python train.py --num_hidden_layers=14 --experts_per_token=2 --hidden_act="swiglu" --moe_layers=[0, 1, 2, 3, 4, 5, 6, 7, 8, 9, 10, 11, 12, 13] --routed_scale=1.41 --balance_loss=0.00271 --init_std_router=0.0151 --norm_eps=1e-05 --tie_word_embeddings=false --beta1=0.95 --max_steps=3945
Below are experts of layer 7 (counted from 0) of a mixture-of-experts language model. Rows are named router (the router's row for the expert), gate (a neuron's input weights, with its number), up (a neuron's input weights, with its number) and show model dimensions 0-127. Each number is 128 + 24 x the weight over its row's rms, rounded and kept within 0 to 255. Numbers have three digits each.
After each expert's rows: a language model's description of what the expert responds to. This comes from a sample of Wikipedia text that the model never trained on.

# expert 8
router:123137140183142134132158133144110136148116097116093064115106116115105092087161112130115091157166147143113160116120125097128143132130102157158101080105096066136109107151110166133202110116103135111157123131081114145137137153176130147132163127155139139099099135126076154128129114114141134124122153113105137114119112134140130132132139116143136100127123135127171165151103153184136124118100
gate0:107118137105124119121123103134086107159118146118162096090150129125127117146139128114117124153145171101163146106130144106107125129104132127163084133151138114145123094106142127097093134161143102144136120184076112136125088124131122103132139125151105119103164123100113116136135134171153123163119155138129113158165156134109162105173180066139077157142134133148153207128131119109121120153095
up0:090112157071127124123081167110125157148128145097161109142131145158154124095129120156123102176157109134099165133114144136155144141112116117119056130114076145085146117120074131126139095143113105113134114151104152134087125150180128162154148137113116140082151116127144144127135131107142114171168143123131137107159102128162077125122140139094151155120117118143167130144128120144108154160122
gate1:107139097137143104137161151120114142130146117119164149089141114167135103115119116114109108131117086136105145114073127117142143157095155178172102115115122130158152168106118158125162134147141119091168127124092114186184140058134120123129129118152155132156112147139116152140095116144147158132121137157125123145141126144131121090122128177102129146129157123129096130170087102122174118078149
up1:121175116126132156088138145124132161130077113107108155115114093134124183131109122138135086132138131117113129184129141165111139119175099151146087152159135125159120132112124154110119137108115072095121095129087108150100123117142134154179117150131126127122096117139121133121160122177173148102109128135162113116150098149124155095131132175160136072124114101121101127135090159101121089149120
gate2:184136154126119135110172108143131125139116123144101076136090141172127121113144122090156098115121138126108135086088136120113180133143132091155119105136135117129152103104121159116131167117127146131102134127113078126123159107133133139126176107143124115077163164096118095145151144080134087148109152151116130143145093138144156098157100209144090129109097140165135134129137132146108131123123
up2:136136096143118197141137110115134125141084139149119128163141119171109110128154138139085183152134092079145108109088109143182111111147111126120164130124106141101132144150127107123158132138126131120076108140094083155149152145132153140129122158156125138080129118130134110136096105158132143125170126156114168153133132126093122169156149134140160159114125069130104108155122122151101086150139
gate3:149118124204116113061132149121131133147116135118182130130163123114145102097157122108114109089157149112117105129061145109136120123122117109141111138136092132111151115112086127156127124107121106120121138099096155093141126145131165163081120139165155154119119173125116119138093142135130122153123176111104113131095094136143154123128144088109118119131100088098091143139154145156176163113109
up3:124116172125102156104118125187118086085127096120121118127129087126107127134093159119125152116160125074108132123089110129125122083169087124147101149150103166118162134151072125165106141138130143176127168151180115099117135123125129145162089123145119147163130119153101136121135146098158102121106092184137137128173131144136132142142158135143148132162105131142129152088110120130142119096124
gate4:135151133126157167113157149126098134125153144114113152115098069160139140120127163131123105127136148131172080119103117101146120145155147142108130141124083078142158093163084145144161123132130103148107120142169140167150112149132135100124170138138146136161087116138118119135203112107115193123132125139149088096128123099109124143104114111153110125133105117155189163124142138143136123142097
up4:130141144173119134140095137146120144173090183139200111145093120134119089123096157138116072121142129122157182129134122156105145132113132152123146096122161134131136142121123120126161164148107112148096183122166136160126134088097165137120119084142129107163128097153106133097082128144122110145129101099119116109135156084102123134150141133167128119145090118117161152116116142178126119122126
gate5:136117134130134086129138091135086127094141136105145088162155106162150083106124114101158108127175133148093147094165113136121151137166107160147096108147134118147141149168121113138123128104141132087104120139185143143088146125154129127133147177147179104139163142117126144146128098169112115122109118113153106154138124123156133123189128125132102114128127131054120141136184109149098135137116
up5:136111119134058127152136173143119143145084120073114140092113155161183104153101104122143154115142126097160126107119110133130126143150148126126140136140112108126128121188131070148162179128120099110155123127111126132103114119075080122134097122153139142132137103143122112133157150124078127121151124112142130123146117088130154080118081128144155151102109153127079137132118114108132177153122
gate6:135100138160184138135075141145185119157124110126107110130130112115135140059108116146099144144090110130117129091164121114136122137157103105115096079111145126156099137134126150127133122139079113157113108122133125130117142145107140107161156139127133088147160148183141101089184121090134164109149180152158116121101128153097132141130114123133126122140111117080113156090121147133105096098134
up6:148103111179143169123137101121149128121093139118160122128153120126107131119106154104150136139117146196166124088158127144075096168125136109133132110161115147133118107171081178112158145110143112146137126117151154138104112096156104126122113142092118112127117075130175110129127135127159153105173151149100078126119123139105134065107122168097139142129117139138120135158105102147144096135152
gate7:180197131154095153127114127148134106116145124114147132099128126156099121124086175126106114140126111181098109107130158141138153170135121153154090164156120125093138118154130113132138097155119147103159155125120134101134107162154143089135157141163156111096106138095141136062122131138097122117140158146137089127111153100108134157105160134124157114107155133119083112143107115142088169154135
up7:106121112109094181138130126081119126125115105159128094144132145138114096133139126134159156121128155097115108140108126111125104185152171123105117097128120155152134137106123062129106121161149099080082141141125145124091100138156171104159124129114153117159108141137131102136124139105136126168135147150091122102133185100115126136114146167149090077144139117122146100102088116106117129099182
Description: First piece of a word split into pieces, mostly a lowercase consonant cluster after the or a, as in sk(y), r(insing), sh(irasaya).

# expert 23
router:129110121164162100121125115138095173132128093172105059143141141116132101092116116109167097130124182154114132099091145101149125105110128147167109083112097115119125122137135117107199133145118114150186125151091137120145122108218113148129151141085121144121122120137123154128131116118100104106143109137127154113116099141091142136107151110137139125129115111141144148132127163148144119141092
gate8:128155119148155102094147153134125132119109129162088096147098155150135111167114113134156083121118126114128134167137149115156144148126132115153117135131114135098103130057135116160096128175102098091152143127131110151099165113141132160074160156122141157118116162109127126160164173123095103141109093084147165102097122132121091129149132097118093133165136152133128132134085090154116092141128
up8:151055134124156103140108134073077141158100150136114095123155128126141134122103139101097120129091085171146139140107109084071139110110137120133117113141160111121118096110121161145136154123105116106174127124117113111135145067147150118127131148075124149119147137130113135161137141096139076148129133108121120151101087147130136140149142096117145085103136105146161089134126156121141084156129
gate9:110109166124120079150114105139158108086135147154152075143113100147114138127154127116111097135115093118128117095109146137108162139123100117152113098072134163116129128146114124146112109147106116090176107161124141157149088132146114167140073143130167133140146105096134111165089146144127102121147160090128124148125182150173110108145122145186129132180120167138133102132132140150142143141126
up9:101086151141109107121113136132075125097108171143107122150123131112113130087145140101105093136124116096113112111180173105098147132149127163093128167106069131075098129172115103134140113165115094107121177149163128151125138129132135112153153102148166129094146105125096154100106156151131158119157139181104169133109112135131128093141121143107113116127137125122169131137167156130141138116113
gate10:130085142136132110112164147140101130158149080117136111104109159111098118102109114118091138132127188120093144131113107122135157116115155126127094165139136147111161127102115119136107107125121143126111097143123159149150099137194114153100148146139140126116142147110127119064118148124141144119122086128118098123167149156162158121121127163176090125092175083196130134145133104147148149133165
up10:127083146150168083110113152126144113141134117091159139108124171100127074149107086113193118169139112130138126048143104124120115095146099130138111114135132106134134107110124076166131130145117092124110145131118126089147133132128091150147185133176107152137137112101142124153144127109096116124143147128123122147138088146103119111117104162179107113131118121130119103098137107106166156138149
gate11:128141096118149085092117158132063123136152141105122099179142143124081124098148119127164087166180115092149123150146100128151138109154123166112132167101160131146114102135118122129134147148130138108151139111101186151163119088108087160134112080094124121138140116168150123101112110139102125137147123122127126097119158145117134142081158122107138148143132101117122115134156116150071108110154
up11:154124111140084113119154119171110156149171145140123085128133114173149135135101148100159091104090120134135082153171116129128124146137102130105127153095158102123151171133127121125121117096153127180127151124119163121112139134168170170131163142145114114140121130099128106125153135180128082158130179121149125140162186118115136084102116102105120133154112126160113114150162141120146129126172
gate12:140120123168104094124150152142149140074105130090089096091128134120112105145159127095147166150052120114140145138122103156095094112146078107142079108156117101123134151148115143120109099130147137131129116159140118168134119139122082133120143153126101117128120119138116120103104116128104140186134117157137164152093157136139128105177150117140161124108201126131125124133124179126126110143104
up12:111150112120163124129088096112154114137132121100127139170118118126142061124095130172124100139108129092114134132103124116136186105124064165147164088106140126088088145138149138091083171080141115127120124100107130136110137099105159166129125169125140116147115146126102113149121130137172123138180120175155114115115128123117139129131119147121113150089176109145157125138100164104143126116127
gate13:171170088133109113134109087104174111118129117163119132122124120135100162085101130125144140116099124173140133149107168106132104118138117168156103169127164134110103123162132154156129111120112133111137149124091104114129141149144095177137105123095144136144122112114119130090142096109082123147089093106158151123095094115115130125114105165120078062126094105126135134171151100150120128108098
up13:131124158147126127132112123152161140074117113125121146166164156161190176110115101103150102097129123123131157166107137091138125117075095151133096128155143142134121111128104078120163120155148133112152126084127166089137127157148158142113152146121160070101116121120142151119137083113112125173130105088099120107082101157139120102122113103146153095112118136088131144141152124129149134111133
gate14:118122114138145113138128121135157168133094087134085129109143130142136080121102107125136099094120122081166155175108145153118116115119120120112130130127142189133152152137105154132152152156086096156113169158160147107132149072176111157158073120154130125156164110160118112133125151133199134148123129165132119114122111135091149128140152104160140125120116143144155146127164126164133146138097
up14:109098110130112085134090135098092148127112106106133135107145083082148142075179192154153146133150139103148178145140136086144137118176089111134147091118142151104124135114125156125105120124148134133139202139123103122118115143105153128145146171127136120121121121163113128132131161126125129129091114128108081178085127102173130101111100111110125113157113137108103117092120117146142135117138
gate15:139123163148118151117098118154137165163110103112143136102121127144095097127095130145135166114140101132105126123113155107072150127167105148099085078135070139119152107113137075147139126111133159132138129170132140157145146117106137111131141159117145135114097143171159074116133075154091124117090124132119129130111104134101116112071133093102137150128127133181139116172104139152113158152129
up15:139083120097117145096072105130139162135123138116141113134109075152124102132127125112133156129117135147124129153106123152111151136132100137139086165115110119117118158142129129132127154115119097163133135121045132116133115137138059074117107152152133161111095122161094086129130156148074134153137105082078108109165126151107118127113148119107137143108138152135146152092113110089138129099095
Description: Numbers and short entries at the start of a cell in wiki tables, such as ranks, scores and vote counts, plus headers like Votes, Pld, GK.

# expert 26
router:121116129138114133145132142137077133125130109174117077106116115122132116101108107160111133133161192149129130141101137112173119136165131147162117050144091130123147108169145164103161121165092132143169119144122113105132135123178076122114121136065129161121125135137103132109125130122125109113114144127138145146114115132118186128111161162138142121110120113110136167161154172163148114152109
gate0:093098120147145122160169131133169127127136113108126095109191157160093129099146123104149093167130123103132142078110137117113111135154131092161152124136136150157116089087078136127172138112127170115155095124129127132088139112139122093124149150115156122097103141157136140098088113128176137134112134134113139137119143177173159121147146131103150128146116103158117140104117101155114192133110
up0:155140141068137119134146149144093152133152139123126122089069144124167100113150140148164156174168158133103160090135123143158123070126162120154132108147148117144159134093106153104116157107119113111138141152179130106117151155130136074144107162081127156115172139171169064126129125136138114122162127117138138149118129119134093097121133124139143147122111134121152108111135135143091102139120
gate1:095173130136138113095152108147123139160117120159128110129111123105157125113110191125162097106137130139137107154144161116062135093098152127150150112115162102127129107122142170120118115109114147165124085131091116154151162162132147114106183144095158130105160130109134143144125127144179126101116089104131136139115107100146170134127168088146137125122169156116119136100100151095141098099091
up1:134135144167126108125116154148142135121135128075124148156131153117131114125121138092062132165095090136145128138201087101155117086088123158146110132135151091115169145181108134131122168137110164115082138128151102118144161117123110148122115139135143116128102150140120120078146069168138110147137142136127126071156136147102122099152085112164131125140112134130154111144129120101114135102117
gate2:147126083108171154131128135158099135125110135102126120108111154126114117110109129097132159084126129149140078098094101140138160116167118102144097134158152148142180161130151105116179116146152106120147097161162159120147110141114142144146156103119123166093121118169077109095144090137153130165142118107186139115156126125140159110119160122135166128075149117092138146104124150145102133147134
up2:145151111159097148129144117116140111138153092133150077117141075116117124177154137157120092136092097140128123127158117137111197112148129091141108120166157107125114135129160128115081117149148117108083121120109093148149130121148156083143116157156110124159138116138143138122155144134145104135147143142142111131070119114122081101141130182130136088168136133134127127135094151178140155150077
gate3:134106123167111118110142117165118135123149145096138095084105180123103110143128111131133182138115139130151114137099153184129135122111166163137126128094148159158111115149097097106157115158147129141168094127150107165161111111101130110100154190133136099156078125122136122108135114123127127156131121111109168189124126158121115125160101163143105141104133137152151123125152196121109095125139
up3:125111136141098140145144108152148102119161178162153104152122116124157141083077137129100086143120158130139114118164129118134098176179117130135131105129160130118107092138168109107139105124123139152116154080200106092126142095157111111107142118145143110106144115128129125093136114114170158158158096143139154151119118121088130123115174145113139147129138150134146144094148113171105080154110
gate4:081167149131103113149068119092126113124178117135136081120108103098104127136112139098143129131121146105124075116132139139108138111129147130079117129148099122146134085131103135150145148110096114119162133125111127131137110088145095136089118120162123164081118201148154107078124105087082118127159158121153124126104113120104158178113138111127137146093091156127146156119130133119128134135099
up4:147201087114153133107077107136149119184150125121126130090103108084156141127134130122124120142128145120117146107110131080127158155145129095151135129120139152123112139104080140120134145092139136130154129134138114134108061094145112152128166120144150087126097130117131152108155120118125158126143118173131164112139102117132112115100117118168086134166088129098088088112168171136126088143134
gate5:130183091129134147124151106145084127140124091139186109105146095178116112128146120130095116122122162087108134148103118103104090094121134114126110117121123149146081114147146116135135131109156106188145120153116111155094107106135132147090092134113070124124143122161128132104128120096164106142125101126118123103183114142132120114184145110141127164084145148140167144096146138133085128126163
up5:148143144118107142152145141054173127139155153125120147129099164087123110149128105133149141121152124148132140145157117141079130111133138091169167130085086149160122120126139137129124184127140145118123120144133105141117071113144092111132132100115124160151149080115116156135122075126114121111124133132167115106116066124114173112206121118137168120115137168158128114117140138139140117135140
gate6:111133121143136142136127163152172141126124107134125098057133128127133148098118164146138163075085124150106147106119130109140108127088085146145133106110147096141077143122145149130169161116102154094097102158151133092155160075114127134164122113120087166093104150136138119152167141112113112145150084131122118149117125167121104145133146169153144116096113084121145097120131161150152140124136
up6:134100123128133141104133142122085137110109150117102100122102114140122163156090131124147102123101125113140177130128077176118130152120151127136147128149170113114126158147109119123113111110122143170127124146109172102180086091172111160159163107142150180117098147124134102128090142116131116140115115099071106141158101161133104133128166173142115116146107146113173109150124187128114106136108
gate7:117160133116136125155108165165124139108139136153187107103090139151110157128129132111130135133121141140087120173161119133119121180159145136141140073110151115148140096106101146172133116138178131084130143114127138110139159164190128139147107144125148119131111103127116110112129149101141112111126155156151125142150138148082170183160107126139051102089124128148139121097152110128120154120136
up7:153143115168098167122180080169111114146111181126144116142152099132111121170173130136130111159149134144147125091116125093110119101115104171109153099122157117111114094122106108172116156155129127118125121172132177126115132130082143142130141130108166163117170132093158091140122132121061165142120122137163129119115116160108137125135098148180126106140152118139126156094135130137104121125119
Description: Day numbers after on or On, or table pipes, before a month name, as in on 7 March, On 22 January.

# expert 1
router:158132114166145118136147143154111128118095081166092094124135106099142110110121114144135107154132170136099110110123163093155114113114118133158100053112125102121155124117131168111164131137090139126189125140086154144134123154189111143113143165110124135117138129144120159104117133097132114105116138167139138108119094134078179101124175120161126132111106105142159121159122142150148134142093
gate0:162105139142114100145113173103110128175132103082146154141135159168142096179153092141166162135118116129100159113099149131111103125135163133181146124123134136101135167156110124120170134129137081140149124123108095117159113122096135129163102140141104125117158137150069161160129158159110098135120148120130138117101138111113139164114115079112184129127131105106142098138128183133120115149113
up0:122112108124122149092142113100119130130105174132145161129084130130135095121118103137163087130166097155152115090129169137120142131138145098130114127084118099134116131083087164146159119114122140139127124173112125145131130116110133061109136116164135153148146144158159154070095088089131151152160148169163099148091127168110111121130129112146138123159107105091143129160113114135153087117147
gate1:144140147176150112066148136159145127133131119125132146139137126153131100152140113145142141191154125133106125108146138106152131135171112131134141097111123091102111080153115109141125131123132125146167111103099130085173137172156140163135158116110109146201144160092133120117109089124136099148098129163071120165126105154154167118096145135082152116124126160101091127118112136133125107133115
up1:097124119132128121121143135175127134122143110121152142116125134110187121123102112141141153145141112108135105098114156153124171183129121098149132120108087143136160151079145154125108137126112124122144166111118169157128112140146105150144126100090104135105143115092093152104111122120139125095104084123124155150148124115120156118179124122157080165094168152100196113158108190138164118123113
gate2:159128145158110149069170163109122119160121129098075154141165120144111105130133111156095161191112133100149115130090082149137140143105142118159147092098110112114101151103150107128140131111139100136118113152129146151087094099106129089113121138112122089133145140105104140119148120083135165097114131122138130135135110177129138144156139105141126181104124114161151146175155125112139126096086
up2:137175108113116133179127141092108112125159157140117120085097178164116113164106150138087138146159102135157157129149126139104146113131146100140133123149132162128108146147134120136135166085111125129135133137117190095134156160133105122150130109134120130131131125132121124128101138141154128139214099117150093128140112126153117127141100136086166114098130154108095149105090127091116196097152
gate3:099080133140097101141110167128184117158090131141124137093143106154138116118139119144142099118154166118112103169128176090141169120090130135169124168165155110112099139134141136137153148101106115100130152118155142162117130144099111145123132156151118101182149127156104153090097119125097156121146098106106111122124126121126137119109173163119138121150105103105135184154146148115134163164091
up3:173162147143131099141117117165135153106135123106135084103151102120086197141145166115142153138150168116129136153157124135118127103116112106133104169120191101090119122089135132151151151115101106184120126150120139121154097156093116100138131120085131121137143162149088157140162102117115131146138093142134132149125134118133120159133110097109092143121120112116109138112051116118154112138162
gate4:131132116126136121147144125102174152155132188151127117153134130141109120096110119192141146127113121144118099131149109149134104188112116101120144092139174123132108148120096140158145134133125126140131130118108150152160157174149133099154162169106083139142099119137128192157146145105096121118136140134120125072141176141131161096135104128126109185148140089147115090129153165125119160140156
up4:107098100135123116196153129109118155097086131133107167128136178171154191096115145109090127127108075133139140108163123134135165140107108111165147155145069097111164087121157136139152116162098121113144137081107141133140108155124128126117125121149138096117099140133139160113131160124138146147156153144075117145108109117114120161136122092122143110118098088142138122123156139132128107107155
gate5:132117144106116131145124139119143130106157143090107087104176148103133083159086093096132140115124152146159128162150110160171107155099107097143159124140116148111153139146114114105144118104158146144142129126100140138148089153121127107118125106154115125123102116081124148136114095126132138125081113128109123097066091106129118120090099161130181133149150125177150115114112081124193118098109
up5:068099128144123154151135137130119120148094153103109113134092091129108131130158149112165149151126127155133150115138119122060090125083121113154117135172154124132107161081137095136160088138156111114161151126131142169166109136173116148128119154132087143131139129116152068135183097119136112160118112131143146138120111166158140141153134142119143123185141120136140177152103142127091120133130
gate6:116163176151153084125087156093131129131138092191114119146127089103181132148098100148085141118118105134090121115101116148161106080113108111108122126106142089104098113141111118156123143098145115163145152136107157152153127113111103134113133176130139144099128114158126150136153087101126187147109115150146126125129124131082157156124124117123131096109135131164125145156146172141133085109129
up6:098139117111140126118157138138168190135150102116108138121112133169164142106154139120160121109124175128109142147120104167114156136089147130138123120089108093100116114152129136171118096133093092142154111137118129154119134067166146103107155137081129079163159087116142101153133181091135109134123115120168078112125099106115132106150152106127123139146113149134093150119094097110150137134122
gate7:136120119162149150138134106107179137096112135131100140150143140134135102129111122120141091154097092107124163135140101119150119120100134155157110122145108085140135095140105189067090148154118137104119120136084120124144091178147087126138123155139125128116147147157136183118120100101100131115163108106146153124102132123103123111115218131096156122085150145144144134131091116121139147150129
up7:070112143141103108125170123142116112144133117123129111132101146142121127099135133114174101148118151133116151146120087156144170140123115085130100111156155129113113174133083094117128139140124108111108100153132131111070120117106162135136113132120158161170091129120113115156192134113093147143121115163109133150146153121126114134130090136172137152078139161109148121136111112093062084167137
Description: Separators in lists and tables, such as pipes starting wiki-table rows, commas in long name lists, dashes and equals in headings.

# expert 62
router:092138117160139130137149090114075137125113085110126059144120098094135067113131110159137116122137172100101092105095119108133126133137119118123134056142107083126141104190136147119187128107123160118170141122100101121134141125192136149122096148120116107124137146116103146133142161126115107140134164139140127104115125136132127122124170144170121127111144105142135129167109147135133127142163
gate5:093138159166128107131167081157126166160094125108121159147132055129175145116122098156148145123139120146123099092150141154201133141141111102084102088141147117103121143141113086123109134091118128159124158133110143131101151152134117122146110137144116114086131135140137137151089172137107099178119122143153123122132130138114153109094162104151106080162130140127157139118129125144149153152126
up5:121139101143134170131149108126130151133116129159135135135135102115119142150111170114141172099095123070086106105129141129154076157109107133116142087133117123110111150099126140144150147085088185095111120113068140130122126127130119151177118102142152103181152133137137121112149114149157151088144114134148108140140116149146135128130099160109090151095113104175085122100138173109123163150112
gate6:117147125084136111173144110116122118117115136157119110133125188110122106122150149169140141118121121131110133112132121127150209104088108132109126138103098109167087136106149117118145158123170136168105166192087144133145147160148144159152155116120117117075123151160118121137132155183116109125137133133097148112141152177117114135171152135111132137118150109164144108165138160114162143109130
up6:133134127119153150154140112108138147090137116093117167174165093113135124134143150129152120114177072103135159080110118167138152132098196157121091146154093130118115107124146141113097176129154150094193134132108107114130099173076126140125127112147165105106115134117129136137140106121087121114123120109074136126127106172130132131158116137121132124146148162106152136117115130103126132155091
gate7:144106145132119120137102126129139119137131130167124153100156124081173121065166131114106115120129124155082128155123101103151127163129160152121141105140090147160101106148158090166118099121131157182154163099138123160096082111119105110151116112148128088114197142154125098124108117137125073142111178116129150138126148134102158118138122168081132136143112095140111132147126127127140106114118
up7:123102137154094160149132181126109121109100140105113151162157145112106116090162121148116115091136174150118141148132168153095099146074117107133146115114113114096120151137131087151108106136120161135138144190102129135163080140119165115118120126100128132125137090147131123090147110124174162088131142112156117144117174117091131152066068142091152139145129128123138129116124136138121145134149
gate8:124154141157118131149138173168110103158135111127139109081130131149125141116104111097072157110141145116129115107120111138136083097159153134138129125138126128131128145109124116160115183107133164127131101128090186190147140142120155161100178138157137146134156087116139114114145072120113102100133140092133153134123130107097123107112166063140146172118133160163114102099141133144120124144151
up8:125097144112164105107130153131127136110129128145127123144144123118137120175152133158136130055133130110127136081126102149143143118191153133167121137121138175134132124163140124194111118155123138134090136108172126115148139128170104174170142109116147134123107155146121132107141130163088141101103107122142146148137112114096139113095077110102164142149094114121150131074116146099138084162164
gate9:126119119140123103115156128158145102097113100132123088138120128125144123107093118120126143114134121142095108136158136124141124092144095102118148092131116152140190115164144116104135131115162181099143184161140106138112122120113152146149161124139165131127108157121106147120139116153128131097146075072123101150138120151183122155076113180132131139134119158136082156131140129088133153090064
up9:181106149137152163104149124112118097127135115156117096158085130142101121137153128103128100153141135130092144126102123118090110122126133162118082142139141127161148148114116096129156159068115131138152130122190124081099123153128087113179138139068128157106138078155171129158132144150142122140151129131111137112092160105158136114082149122130086132107101141172127126099130152122122141115135
gate10:093120133136153112104122141115131101108111135127138198132138099112107120119150132113127138138140142108143131139132078121190118148107119124138144097105157119142115091169122153103103157133114122119169096159128166129130126121132167152113120106084170112117077100130096144096137209118108135117174128128170110141105143110129117105133161123151121128160126117167156107141150175102116080152125
up10:108124094153177130185122146107117115120114108175138113134122167136135148104064094108118155178125111168101127106094117109100141109177137167136135132140114155115104149155125135119137113144111125122167118161145130129138137153108154118171153094128155119129118127124154087151095118161139166131111150116143147105155099131148110157177125159134187092161111130138134159115118149179130142142119
gate11:104124151193131152100094091074135103127110125156141111123130139106147119101119155083134110113137125122157127097139150106128113108114147137110119111141164107178160136190138133112163120103113118140129110145091118112123095162127173079105134116142107142150142168144085121092138111106161087130113084115137128105159126148107107148126120102111144133123142117163125143156168137104124106158192
up11:105093120126134145120121073165134118154128100121125109161111127134110125091132078078163120088161157121099127139117099150099138114160087125106114166057079114164132106147115115120114099131138131114113142118082124120143145123070155126167108138179101133149125122112123099093121111181136175106138161158127156135112120123139130083116156130129114113131137119129146126122124143119130111181123
gate12:130118105118124148160117137115135110127159090150121182131131090160156114106131109085148114115100125092127172123142132136120137134104119095172103109106139156134150121139158122131166134100105125157090126164129160110122135127113120109120109169085080105120115126173095156087157099135146116162121136080105130134158117163166129168104150098138160137176108097134170109145108141180141133144117
up12:151117040131110150104136089161134117124122132142101153130133125179163141134120127104150104121157150145139099135159135107154137133151115115113130144142131147102102153119177125172142173098130165129151081166143120123091124109127100142124148122155085096135139107118131173116177104121141144100106093158114136147138166126134086097152083118092098128111085124120155133161125128118156137118138
Description: Capital initials and inner pieces of foreign words, taxon authorities and odd names, like E(urypelma), G(ory), Sy-f-y, raw bytes.

# expert 2
router:138137123153117144110176142177072123118096125146123063141142125097117088141122104134145148170123167094106113109154176105165166110158137118171099100136130091145132087152102118119180137126127151153161114159085135115147136110165120158161108138093105204118129130136116109119111137084124121109114143148152132126114113119110134134117135144118119129130143109135123135179127144136127111164122
gate0:171118125130122143131157109142111096160090127102075144081132138158141122111136102112149136124166161145165134140118147136160120131130137097119156113120154115153123115143107153123147106139130172179143137177111108115140132132131080138202152117117114138125191152129144127170120150081118117166122143110099135107137093089120150127086170133133125123109105162119131145132115128120085111175094
up0:125111147127147106156053143139144088155137177108129190091108112149118133080118124145104082157111157134108135147143151135119154112132147100148117099116111118117194141133065119120119162094115115133161145146125159136130148114119109157123120118181129116125149121133146088100042099155102120116119108122132141120109145112155117101132132123134123117166128108119134114118160146120149151125130
gate1:126144192170118109121104130142113119128142127181128135147151040071141084129115158116124113135138121135156154131119096113119163140135085135090189107096111138144168159162140088115160135134163136130115128157116120142133117162142090159135100130127118140101152103156111152127162107110135104134116139129168132123153097103125133126147133150137144143130124152136133152110124106095112070103137
up1:147153135112147124128114158113110133130146112093114106134101114131163109108173107131097167130138149175121081152054152109109128115124120181109135148176125162154122117140156091117090144152119123148106116127156144179123175139105092132097113140108113102135084097114105143135070141131112146164090139121138147130135135143110099100133173114115165134119098155118126109117140116127147169097144
gate2:134131112116101150139191174166122170081157152170061148120085124094109138135118145128126119176130113151104143122136149077160149129088129134174123097118128110126146117127135128129145112120167118127123087141114122137134107142120134170120120149144117137161146127161101138145104153115102106128160093090139119130144134163124083102146125145138153121176084130120113142173156110131153125146085
up2:103135120106133153178101109175088134148120158128102124164129102113164129129072094127150161114125157100126147158132118120119138155150125110110101133108138137162138131156124077094126137148140132179108091128104175073147063101114122113133126137139118110111123135109138117101140159148120152101125131174169158112099129155086109142128127135111150140110142094142071135143134162152099103146141
gate3:126117113125158114073146125167097084148128100102187104113108133107114114125153114144115095127133124107141139118100153127151107079182145124121144077144125105150126146117091158127154127133070105167107148131142127114129144143116162108104161163116140186130138119138138168122143145156094077100158128119196146133117142138110111106136101101126125113127130094168116134170107141119118112119111
up3:085120123140145118188154060135141077092090133105108140127122103113093117127151147157132100137119124112165123119119139111162118169148131128152175175102142153118133108101132126124140091149138092148103125123163144129146128094163138135141141124121129116131125061140119134141088129094125105120095105097125119176172127131098153149151139111143142114105106117154123172138149122101173137163161
gate4:124128144104116132116101143108158128132134074127113113136124119121128138140141119158134143201122103114116140133132143125134124114127136131171122116131102115138133125115099121160150162120162153150111160085094122123114135135102092140201135113126084137135149127140133141114123114127105098147112140093067124172068109084075153136122118080090091115158125165170093169150144145146118104120106
up4:092124143100118119115121105139130140136110126129122164106162131138118190135146156142120140164160078119110102125149071093128111124162135139100191131155129122131165158119162129175136098135124110119147130142119140142140126126171124105169139132074095122105145141100125141133083112093173119137154137132113110118127153122143147104161157148125147077157100091139108123151100117156181120092105
gate5:132161105179128124100090169117124101093193132141119089078131126131098116118106091131155128125121153134120112108113115129138120144113141138123113113156093111150128108129112081123183112100133091133134147116182155113146090111130104131174099151136149125129108100098165126152095137129107099111160128154100143095183162095087119133126153138127104104129142120127163124125104091147115134108088
up5:123127124159122117098161086084081107105169158126113146125110133108119141079086106143123135090138133152131169120136137137117111098117171155126103148114123155151133114149116172120084173153124111156123155103106169118115140122142128144186118149141143145150177099150104138130108168127141130118160107188115139126126118141119120107131122151129154120150142107130122183076133158155117157099168
gate6:108109160142165092150171193113114156118105115131113089124153155125140108134123139127171116148117122086122155163106125131152109099163127125126113086129102117156122139092132166116089178119144143129129105139128114166167112117154134172150135135128181165099122156141132123096101137137164151113128096166171131121148128134086156096113162154125140135146129113155129138077150101145142099160136
up6:120124108125136074112102106115136157154129144150151106121110098122112082155107107161150145143135155160115150167098080119167121146096191125116172134131100117135150153121112124165120170174109153114171127124144113130126093132162129119129116097136162113110151134152147169130142157110111161108118133096129125120137146139182112160144131116127081134129127125108138109140112179149164167148181
gate7:167124093132082114126144114141114128145169101111146155114107127143106094112122132127120133145166141161136168170172103111105125088149131110140141124164151126141135099119144118133158139115103167116068097124142118098151122136150076148113193136113127115131081153132114108141149148106130165104106143104144118149123136131061143135133153143125088160126140077173117130133173124117149132113090
up7:113098135138155145099125116129156147117140153134107153131089137101148092109145153082113103126146151107145098123111115104113109045103146128113121141131122156138113075114153150137125132124128158136145104110119150104161108174086116144147132104110131153095112120120162125097083122159130107156111145141095125147118082100134153173122093163167103110106086110124112125114098096124121125147064
Description: Leading hyphens of infobox field lines after a line break (- Status:, - Coordinates:), plus United, New, According, Source.